From a checkpoint of a small mixture-of-experts model trained on Wikipedia: 8 picks a token, 277M tokens.
Below are experts of layer 6 (counted from 0) of a mixture-of-experts language model. Rows are named up (a neuron's input weights, with its number), down (a neuron's output weights, with its number) and show model dimensions 64-127. Each number is 50 + 10 x the weight over its row's rms, rounded and kept within 0 to 99.
Before each expert's rows: a language model's description of what the expert responds to; "mostly gets" lists some tokens that are sent to it at least half of the time. This comes from a sample of Wikipedia text that the model never trained on.

# expert 5
Description: Third-person pronouns. Third-person pronouns he, she, his, her in biographies and plots, often after a comma or "of"; also her- word starts like hernia, herpetologist.
mostly gets: " He", " She", ", he", " his", " her", " His"
up1:42 67 36 52 48 56 27 58 42 51 57 44 41 43 47 37 57 51 51 65 53 41 31 41 28 38 58 38 61 45 37 55 39 49 55 45 32 58 48 46 65 65 54 40 33 58 46 50 43 42 56 36 45 62 65 55 39 56 58 51 61 49 54 44
down1:52 42 51 44 38 35 42 59 41 24 68 64 53 41 45 41 53 24 48 62 49 58 51 41 47 60 39 52 49 54 61 57 74 48 51 48 49 55 63 62 43 63 38 54 47 61 59 44 32 60 45 43 45 39 37 58 60 56 54 55 43 43 53 51

# expert 58
Description: Asian and Arabic name syllables. Inner syllables of Arabic, Chinese, Korean and Japanese names, often after a capital, such as Al-S-al-im, Ju-h-aiman, Y-ung.
mostly gets: "iang", "ih", "av", "uk", "w", "ş"
up0:45 56 52 48 51 51 62 68 48 41 16 41 39 38 61 48 58 41 44 47 54 72 53 53 17 33 51 51 31 67 38 38 48 45 45 38 50 40 54 44 50 38 41 42 40 57 49 59 60 59 52 25 42 47 65 58 42 63 54 47 52 65 66 48
down0:54 41 57 55 54 27 57 39 55 59 52 61 49 57 48 57 54 35 52 40 39 51 52 56 43 52 51 53 51 44 54 54 52 23 58 48 46 74 71 54 40 64 48 64 53 55 55 47 41 36 64 62 50 54 60 67 48 49 52 49 59 60 51 46

# expert 62
Description: Mid-word name fragments. Letter clusters just after a word's first letter, mostly in Romanian, Slavic and other foreign names: B-og-dan, B-ang-or, Bile-v-ici, H-ess-ian.
mostly gets: "av", "qu", "erv", "enc", "arg", "sc"
up0:24 61 57 54 60 61 41 45 43 63 58 46 27 52 48 61 47 69 66 52 45 33 67 58 34 56 52 51 54 46 56 44 34 47 67 53 33 28 55 29 50 49 62 57 52 63 51 62 47 53 40 39 72 39 45 41 52 39 53 46 34 62 60 63
down0:71 56 22 49 54 53 51 50 56 42 54 55 46 50 35 28 34 54 53 52 49 47 45 50 59 65 39 62 58 60 56 71 44 69 49 49 44 63 69 29 58 62 48 55 50 40 52 44 53 22 36 48 59 52 47 45 62 25 57 42 47 47 50 43

# expert 48
Description: Lowercase prefixes. Lowercase word-initial prefixes and first pieces of verbs and adjectives after was/to/a, such as inc(apacitated), par(oled), re(classifying), mis(demeanour).
mostly gets: "-s", " un", " the s", " dis", " re", " pl"
up0:41 60 56 46 57 46 48 45 60 42 41 62 52 39 51 56 48 47 48 59 33 56 48 71 46 58 55 62 30 50 55 32 28 46 46 47 61 50 41 47 36 41 52 37 36 68 57 37 39 67 38 42 51 53 60 51 52 45 23 51 53 68 48 59
down0:50 67 32 55 51 40 59 37 50 57 40 45 50 44 44 56 52 57 47 53 43 52 43 49 49 52 57 50 53 48 41 54 39 62 44 57 42 36 42 39 57 54 42 48 32 46 61 43 45 61 42 56 53 55 43 47 62 51 56 61 54 34 38 56

# expert 41
Description: Names after of/dash. Capital or Cyrillic starts of names after "of", "in" or dashes and list markers, plus Slavic name pieces: "of M(aharashtra)", "of C(yprus)", "-ová".
mostly gets: "  - †", "  -", "и", ") -", ") –", " of L"
up0:42 57 34 55 51 40 45 60 60 36 69 37 28 57 51 55 55 28 40 51 37 24 52 29 71 39 43 35 50 63 56 32 55 44 47 48 60 42 61 31 57 64 48 41 72 45 35 38 52 49 44 41 54 39 51 40 56 58 50 47 49 40 66 62
down0:48 48 44 47 48 70 47 41 54 38 38 58 55 43 45 58 43 42 46 52 66 53 42 64 63 56 41 34 36 67 57 58 57 71 37 50 52 18 65 57 45 60 57 45 63 52 54 51 49 52 45 62 35 46 66 41 52 56 56 39 46 54 60 57

# expert 2
Description: Coordinating conjunctions. Coordinators and linking words like or, and, and the, mostly joining alternative names, species or paired nouns, as in native rosemary or silky rosemary.
mostly gets: " or", " and", " and a", " and the", ", or", ") is a"
up0:52 55 23 55 62 53 56 50 53 50 60 56 48 42 60 34 44 28 49 52 43 35 42 42 54 46 52 47 55 65 45 50 44 38 23 47 47 42 54 39 54 55 58 59 61 33 39 57 48 71 63 45 40 55 61 52 61 48 57 45 62 53 60 73
down0:49 46 61 75 67 68 53 35 65 68 47 61 52 64 33 53 52 40 45 54 50 53 64 45 58 50 41 55 34 47 44 66 44 64 20 63 73 52 58 63 59 49 42 43 56 45 54 69 54 48 60 60 51 60 49 60 46 39 53 58 64 53 50 33

# expert 36
Description: Adjectives in organization names. Adjectives and word starts after "the" or "International", in organization and proper names, e.g. Olympic, Civil, main, Caribbean, economic.
mostly gets: " mult", " main", " mot", " mid", " success", "ş"
up0:44 39 50 63 44 56 40 40 47 41 33 63 65 34 50 58 49 52 43 53 42 46 66 49 54 60 41 51 63 44 51 44 52 48 46 46 34 56 58 47 35 46 51 56 33 64 37 61 35 54 43 40 70 37 37 54 56 37 56 37 51 38 59 62
down0:52 66 44 45 54 56 34 43 60 42 58 54 63 49 52 62 54 69 34 33 49 56 28 37 65 51 42 43 36 61 42 44 55 50 60 47 52 37 47 45 34 50 40 47 56 56 50 51 46 47 36 50 43 54 61 35 41 53 53 66 52 70 50 62

# expert 13
Description: Comma plus next word. A comma fused with the following determiner or pronoun after an introductory phrase, such as ", the", ", an", ", he".
mostly gets: ", the", ", a", ", he", ", which", " and the", ", and"
up0:35 57 36 47 58 49 53 67 41 39 44 47 30 31 60 58 74 50 63 41 50 60 41 38 54 37 49 46 26 62 45 42 43 45 51 49 29 59 51 40 47 41 68 50 60 40 51 54 50 38 63 45 62 48 48 44 47 71 40 40 48 48 35 59
down0:56 49 44 81 68 40 56 55 57 32 45 46 45 50 58 46 44 49 42 52 64 53 54 52 46 47 50 52 59 32 44 52 47 50 48 48 65 49 56 63 35 44 42 58 50 50 50 55 47 42 45 54 62 32 56 54 44 44 67 47 62 55 72 37

# expert 25
Description: Sports scores, team names. Score numbers after W or L in season results tables, such as L 0–20, and sports terms like League, FC, baseball.
mostly gets: "FL", " baseball", "IN", " Cup", " Football League", "AL"
up0:62 55 39 39 54 32 54 70 51 57 36 58 53 43 61 60 60 51 62 50 57 44 52 41 57 45 57 64 52 50 34 68 43 53 62 48 47 43 42 47 59 43 43 62 52 49 21 43 35 63 49 59 59 52 52 44 67 61 54 40 56 38 52 50
down0:43 43 64 63 42 38 36 60 57 49 53 57 49 67 54 56 49 39 77 55 53 48 36 50 56 63 58 46 53 41 35 48 57 34 41 48 55 54 48 45 56 50 58 64 60 60 71 45 52 47 40 54 51 39 47 37 50 54 36 41 45 53 50 51

# expert 21
Description: Sports table score symbols. En dashes, plus signs, semicolons and slashes between numbers in score tables and statistics, such as 13–9, 10+2, 3; 3.
mostly gets: "-T", " Kar", "a K", "-A", " Cup", "RB"
up0:56 55 61 56 54 65 50 44 71 41 52 51 40 60 46 67 43 59 57 44 42 35 67 62 48 69 41 48 48 34 52 48 63 29 41 51 46 57 41 35 48 63 65 59 57 50 62 51 31 47 44 44 52 51 49 60 48 39 48 60 60 42 60 70
down0:50 53 54 48 47 34 44 41 55 69 57 45 36 51 54 40 53 45 30 54 48 54 40 45 51 31 44 55 48 29 30 76 60 62 42 61 40 46 56 51 40 46 51 54 41 55 66 43 46 48 57 58 54 44 41 71 58 42 42 55 56 56 53 67

# expert 51
Description: Lowercase stems in expository prose. First pieces of lowercase content words after and, or, of in science or descriptive text, such as res-, dis-, ad-.
mostly gets: " un", " f", " c", " fl", " d", " dis"
up0:62 41 57 53 47 54 52 62 42 59 51 54 37 64 63 46 45 47 36 47 38 38 56 58 53 37 58 46 57 50 38 72 59 56 39 55 49 37 45 59 33 54 40 53 31 51 58 46 49 46 47 42 51 42 49 46 37 49 68 73 48 54 47 47
down0:68 45 65 57 62 49 58 42 55 52 56 59 39 54 50 42 54 38 45 57 53 52 53 44 47 43 51 51 67 41 53 44 54 55 38 67 53 60 34 55 63 49 65 47 33 36 55 32 46 43 56 47 59 32 37 53 60 38 73 58 57 58 49 55

# expert 53
Description: Asian name endings. Final syllables of Japanese, Korean, Indian and other non-English names, plus Japanese kana bytes: "Yasuy-ori", "Dae-se-ung", "Solank-i".
mostly gets: "ş", "ić", "kar", "uk", "iang", "urk"
up0:41 55 58 33 52 55 35 41 42 56 60 59 34 57 45 66 53 49 46 54 61 47 38 34 64 38 55 37 40 35 61 49 54 39 45 64 39 61 25 51 62 46 53 48 41 53 66 57 40 61 44 38 65 37 57 61 48 63 62 48 60 53 40 48
down0:45 70 31 49 44 51 52 52 35 41 50 48 47 42 33 55 52 59 59 39 44 56 48 61 40 44 27 56 67 60 58 49 47 43 74 31 36 61 52 49 39 49 41 51 56 33 55 36 33 59 53 47 52 39 38 51 59 27 44 60 63 40 62 62

# expert 42
Description: Capitalized word onsets. Capitalized first pieces like Th, Ch, Sp, Wh starting words or titles in song lists, tables, and quotations, e.g. Thank, "Change".
mostly gets: " \"The", " sp", " Wh", " \"L", "-l", " rem"
up0:60 40 52 45 57 54 60 41 67 62 63 62 44 58 39 55 40 47 35 60 52 49 46 60 52 39 48 63 37 19 45 37 65 55 58 26 36 37 35 54 44 32 50 51 51 55 59 51 40 59 56 41 48 45 52 49 46 53 46 36 61 52 55 44
down0:75 51 51 37 52 63 59 37 53 65 66 52 56 51 50 49 54 47 63 42 42 60 51 71 42 60 56 55 45 53 38 63 43 45 42 57 44 46 56 48 56 47 29 38 47 37 36 67 56 41 29 55 59 53 50 59 54 48 45 58 26 54 50 38

# expert 6
Description: Foreign name initials. Capital first letters or syllables starting foreign or Arabic names, often after al-, von, Jean-, e.g. al-Aqqad, Gerhard, Ogilvie.
mostly gets: " Z", " U", " Kar", ", K", "-A", "-T"
up0:47 61 53 49 40 69 51 47 50 43 33 59 43 41 44 50 58 36 59 48 62 37 59 40 49 30 52 45 62 53 62 42 45 44 55 44 39 52 52 60 50 62 34 57 49 41 47 59 50 47 45 42 49 54 53 47 61 55 70 57 35 52 45 37
down0:52 47 55 59 47 50 42 63 32 55 57 50 39 39 54 54 52 65 53 61 38 50 64 45 60 45 37 64 46 58 52 37 57 60 40 43 47 69 41 47 51 35 46 42 40 31 62 46 41 72 51 52 54 30 41 38 56 32 48 59 61 50 64 46

# expert 26
Description: Biographical verb phrases. Verbs and links after He or She in biographies: He was a, became a, and was, his, wrote, began.
mostly gets: " his", " He was", " and was", ", he", " His", ", she"
up0:49 60 65 40 64 42 47 55 43 50 42 64 50 52 44 52 61 53 43 59 47 57 46 54 69 73 61 54 41 31 47 35 74 35 39 42 49 53 37 57 46 54 57 36 57 35 66 46 29 39 39 48 52 44 51 47 49 62 45 51 51 61 43 52
down0:58 51 38 48 51 43 42 50 49 55 76 31 56 53 41 66 66 46 46 60 61 34 36 50 29 67 53 52 46 63 61 49 57 35 45 55 62 60 60 51 70 59 43 52 45 53 61 40 39 60 50 38 47 58 45 37 44 37 44 62 59 47 38 73

# expert 50
Description: Inner name consonants. Single consonants or short clusters inside foreign proper names and places, especially w and h: Buck-w-alter, Der-w-ent, B-hu-yan.
mostly gets: "w", "allow", "uk", "h", "gh", "urk"
up1:46 37 60 45 49 41 48 65 44 58 42 55 53 58 37 43 46 57 58 49 41 54 23 58 44 46 61 56 69 55 54 36 47 38 61 55 66 65 66 56 64 45 60 56 54 42 53 41 37 32 31 63 54 51 50 46 45 54 63 52 39 36 57 41
down1:47 50 58 56 59 26 53 60 47 61 60 28 57 47 43 31 65 66 37 56 56 53 59 80 48 33 48 53 42 65 57 48 65 58 40 46 63 46 62 34 47 59 60 59 53 57 60 73 47 39 44 54 63 45 50 48 34 49 70 50 39 40 61 36

# expert 61
Description: Slavic and foreign name endings. Word pieces in the middle or end of Slavic and other foreign surnames, such as -ić, -ová, -ov, -k in Krajicek.
mostly gets: "ić", "urk", "ová", "kar", "и", "ović"
up1:39 36 49 47 44 47 45 40 53 53 42 62 56 51 48 62 47 31 25 35 45 32 39 55 40 38 47 44 52 39 38 64 45 50 48 42 64 62 52 51 57 47 66 68 40 56 50 65 45 60 44 35 54 49 61 31 60 55 44 40 56 40 38 58
down1:40 44 43 62 53 31 24 54 59 73 67 44 60 32 56 40 46 57 56 60 42 50 40 27 62 43 51 47 52 55 47 41 62 50 53 35 52 51 40 38 53 63 60 53 57 77 42 49 65 47 45 44 54 63 70 53 43 56 43 61 45 46 62 66

# expert 32
Description: Abstract noun stems. Common noun or adjective starts after the or a, often abstract or social: mass, tax, legal, con, pressure, capabilities, police.
mostly gets: " con", " success", " ag", " viol", " mod", " gener"
up0:56 53 64 39 43 56 56 51 54 49 44 52 63 56 47 58 47 55 47 34 62 40 55 68 60 51 57 37 36 65 43 51 44 45 40 36 57 51 52 57 43 54 59 63 47 54 61 63 33 55 61 59 60 25 33 36 58 35 56 48 58 61 42 51
down0:53 59 46 64 58 38 51 55 46 36 57 22 49 43 51 67 50 40 46 44 66 61 49 57 48 58 60 61 53 40 60 22 48 43 60 53 50 55 57 39 33 43 61 48 34 61 42 56 31 39 62 37 59 56 47 43 46 62 56 48 43 55 57 63

# expert 34
Description: South Asian name pieces. Mid-word syllables in Indian, especially Tamil, names and words in film and song lists, such as T-amil, K-arth-ik, Raj-al-akshmi.
mostly gets: "allow", "uk", "urk", " Sw", "ā", "adh"
up0:46 64 57 51 47 59 60 54 70 69 61 58 41 42 66 50 31 54 33 54 39 43 44 51 62 41 41 56 51 37 47 46 32 47 57 60 36 62 42 60 56 36 36 69 44 55 62 47 50 60 53 45 45 61 47 62 41 62 62 65 55 50 50 59
down0:56 38 52 33 55 48 71 32 57 53 47 36 58 43 52 34 65 41 47 61 53 43 54 69 50 54 60 36 46 83 52 59 64 36 41 37 47 33 53 45 52 68 80 57 58 35 43 44 33 33 61 47 31 57 39 51 45 47 47 60 42 64 56 51

# expert 43
Description: Quoted title first letters. The opening quote mark or first letter of quoted titles and URL domains, such as "N, "The, www.c.
mostly gets: " \"", " \"The", " \"C", " \"L", " \"s", " you"
up0:60 61 64 57 45 63 42 68 46 25 52 50 61 42 49 50 53 45 47 55 37 39 31 59 43 30 32 53 47 52 42 36 54 43 44 39 46 59 64 34 48 49 58 45 51 48 42 57 54 48 55 42 42 61 64 54 65 55 48 42 67 56 55 41
down0:34 47 53 47 62 56 60 43 57 56 57 36 50 51 45 51 51 43 49 63 46 54 68 35 42 52 45 47 45 57 52 38 46 51 44 45 53 56 31 64 40 17 45 59 52 52 41 49 62 49 53 43 51 49 57 67 42 45 62 47 48 32 66 46

# expert 1
Description: Indefinite determiners, quantifiers. Articles, quantifiers and numerals opening a noun phrase, often sentence-initial or after or/and, such as A, no, Four, and a.
mostly gets: " or", ", or", " and a", " of a", ", a", ", and a"
up1:58 54 51 25 44 54 53 46 48 64 45 43 63 45 52 41 56 55 60 42 39 66 38 61 55 49 53 31 35 28 66 39 58 40 60 39 54 53 49 45 36 49 46 60 46 54 57 57 65 50 48 69 60 33 45 60 47 49 44 40 60 45 47 54
down1:49 54 50 42 46 48 55 56 45 50 41 48 56 43 41 36 62 40 43 59 35 58 63 18 67 62 74 64 45 71 54 44 43 57 46 58 68 63 67 49 65 55 40 71 73 44 33 45 68 44 51 66 59 58 62 47 52 48 41 37 47 76 31 30

# expert 37
Description: Word-initial letter fragments. The first one to three letters of a word split into pieces, such as fl, pl, sp, rev, carb.
mostly gets: " r", " fl", " re", " sp", " pl", " un"
up0:49 58 49 70 47 53 29 37 52 68 44 42 38 45 59 56 54 44 52 37 38 54 41 53 38 61 43 59 59 58 50 62 49 57 46 44 66 57 50 54 39 63 38 66 45 60 44 55 56 43 57 44 60 29 46 66 52 57 52 44 63 27 36 39
down0:48 50 64 41 71 45 52 38 61 54 63 46 46 44 49 53 57 62 42 57 50 53 61 59 54 57 46 62 49 44 55 56 60 58 50 67 42 61 58 60 46 36 30 76 36 26 49 47 51 54 56 41 49 48 49 68 44 44 50 45 60 50 55 53

# expert 24
Description: Passive participles after is/was. Participles and verbs after is/was/has been in descriptive passives, especially species range text: "It is found", known, introduced, given.
mostly gets: " was", " were", " began", " made", " He was", " has been"
up0:68 46 45 34 20 70 59 51 42 51 46 44 50 54 53 48 49 49 56 56 55 57 56 38 43 51 49 61 43 45 38 49 38 76 58 40 41 57 39 39 44 44 52 75 63 23 64 64 50 67 50 39 48 54 67 66 42 49 56 50 56 30 58 61
down0:50 66 34 70 53 43 53 46 59 48 33 55 52 44 41 49 64 58 52 52 66 44 40 60 55 53 50 44 59 39 54 38 56 50 34 39 68 59 45 36 63 62 48 64 47 51 52 29 60 33 32 49 44 64 47 59 43 53 38 53 51 50 63 24

# expert 8
Description: Capital-letter codes. Capital letters and short uppercase pieces in codes and abbreviations, often country codes in sports tables: NIR, GHA, SRB, LOI.
mostly gets: " Z", " U", " I", "K", "RA", " O"
up0:67 68 41 38 58 63 54 54 58 49 46 59 45 51 48 37 38 36 61 44 54 51 52 43 67 45 63 61 51 60 53 57 57 56 52 47 49 28 32 33 61 46 64 44 59 46 25 64 63 54 43 48 57 42 53 58 59 66 37 50 49 47 69 63
down0:42 34 51 35 38 64 27 41 59 64 49 40 41 49 31 51 47 43 52 64 52 55 34 58 42 59 57 51 64 46 46 46 43 44 45 56 54 43 60 47 49 52 85 42 55 48 44 45 42 57 41 41 46 64 43 54 55 46 36 49 47 46 32 48

# expert 46
Description: Non-Latin script bytes. Byte pieces of Japanese, Vietnamese, Cyrillic and Arabic characters, plus fragments of transliterated foreign names like Yanagis-awa.
mostly gets: "uk", "ić", "ā", "kar", "и", "j"
up1:79 58 39 49 55 53 32 40 40 36 49 64 55 42 54 48 65 57 48 60 31 65 33 49 55 48 53 48 49 53 53 44 40 45 59 38 36 73 39 56 53 40 67 44 39 56 43 51 53 45 54 54 43 36 69 60 47 57 54 47 56 57 48 38
down1:32 53 45 44 30 40 43 45 61 54 31 30 35 51 38 33 63 47 59 64 52 31 40 41 58 58 37 58 48 56 60 57 58 49 53 53 44 58 42 61 52 54 57 52 60 68 52 41 60 37 49 55 52 42 50 74 38 67 42 44 61 53 56 51

# expert 49
Description: List dashes and separators. Dashes and hyphens starting bullet list items or joining a name to its role, as in credits: Paul Franklin – steel guitar.
mostly gets: "  -", "- The", " –", "  - †", ") -", "- An"
up0:65 57 58 67 61 66 53 60 32 48 51 51 55 57 45 42 48 58 36 56 32 57 52 44 37 31 69 44 36 59 43 31 55 35 47 47 63 48 49 34 42 68 46 68 67 54 56 62 68 55 51 63 56 55 65 32 47 50 47 27 35 55 47 53
down0:58 60 55 53 46 46 54 61 50 56 39 42 31 43 53 47 49 41 68 62 55 53 59 61 57 67 37 58 54 39 70 62 50 72 55 41 55 41 63 45 40 48 63 54 46 57 74 51 35 51 49 50 56 33 39 46 39 40 46 62 54 63 57 50

# expert 30
Description: Table place abbreviations. State and country abbreviations and name endings in sports and election tables, such as "Los Angeles, CA |", KY, JP, AUS.
mostly gets: " JP", "A |", "‍", " | .", ", New", " County,"
up0:56 39 83 39 58 71 59 70 38 58 53 39 43 73 40 58 57 38 52 48 50 54 52 50 56 43 67 56 55 58 44 55 36 68 52 67 59 57 61 31 35 55 49 44 52 44 54 70 46 63 54 69 41 51 61 52 47 47 58 42 68 33 34 47
down0:51 36 55 52 49 53 64 40 66 40 54 43 54 54 36 68 36 46 63 53 32 59 64 54 40 41 48 60 43 52 35 51 27 51 50 60 53 60 60 51 34 44 56 66 58 48 61 45 41 37 53 38 64 56 27 70 50 46 73 59 44 49 55 46

# expert 23
Description: Article opening formulas. Defining phrases at the start of Wikipedia articles after a title or parenthesis, such as "is a species of", ") is a", "(born ".
mostly gets: ") is a", ") was a", " is a", " was born", "), a", " footballer"
up0:48 38 59 48 57 36 58 53 68 64 66 45 49 61 47 38 44 57 44 55 58 46 41 55 51 68 49 50 30 57 51 43 50 42 35 56 55 27 65 57 32 48 40 41 56 61 50 51 47 41 46 57 48 51 55 50 58 58 53 51 59 43 56 74
down0:69 49 48 46 39 38 45 48 60 59 28 42 40 47 47 49 55 34 42 58 44 55 50 67 53 45 57 51 45 47 68 40 47 44 49 57 55 56 46 53 54 49 65 42 54 51 62 67 40 46 48 46 52 42 34 46 53 54 40 45 50 46 47 64

# expert 22
Description: Main verbs after subjects. Main verbs and auxiliaries in narrative sentences, especially passive participles after was or were, such as brought, acquired, called, began.
mostly gets: " was", " were", " began", " played", " He was", " made"
up0:57 36 58 48 42 45 43 36 65 53 74 59 56 53 43 33 53 42 55 35 61 47 75 37 35 53 59 43 66 48 23 45 34 59 47 39 47 39 56 41 36 57 44 61 41 45 45 56 71 62 44 51 57 58 53 56 44 37 54 43 47 47 60 55
down0:42 47 70 52 59 49 63 61 55 67 43 49 53 52 56 49 47 61 62 55 49 55 76 65 69 64 53 45 50 50 44 60 56 48 69 38 45 36 77 34 35 50 42 54 45 61 58 43 43 36 57 59 39 49 46 38 51 64 44 39 43 53 52 43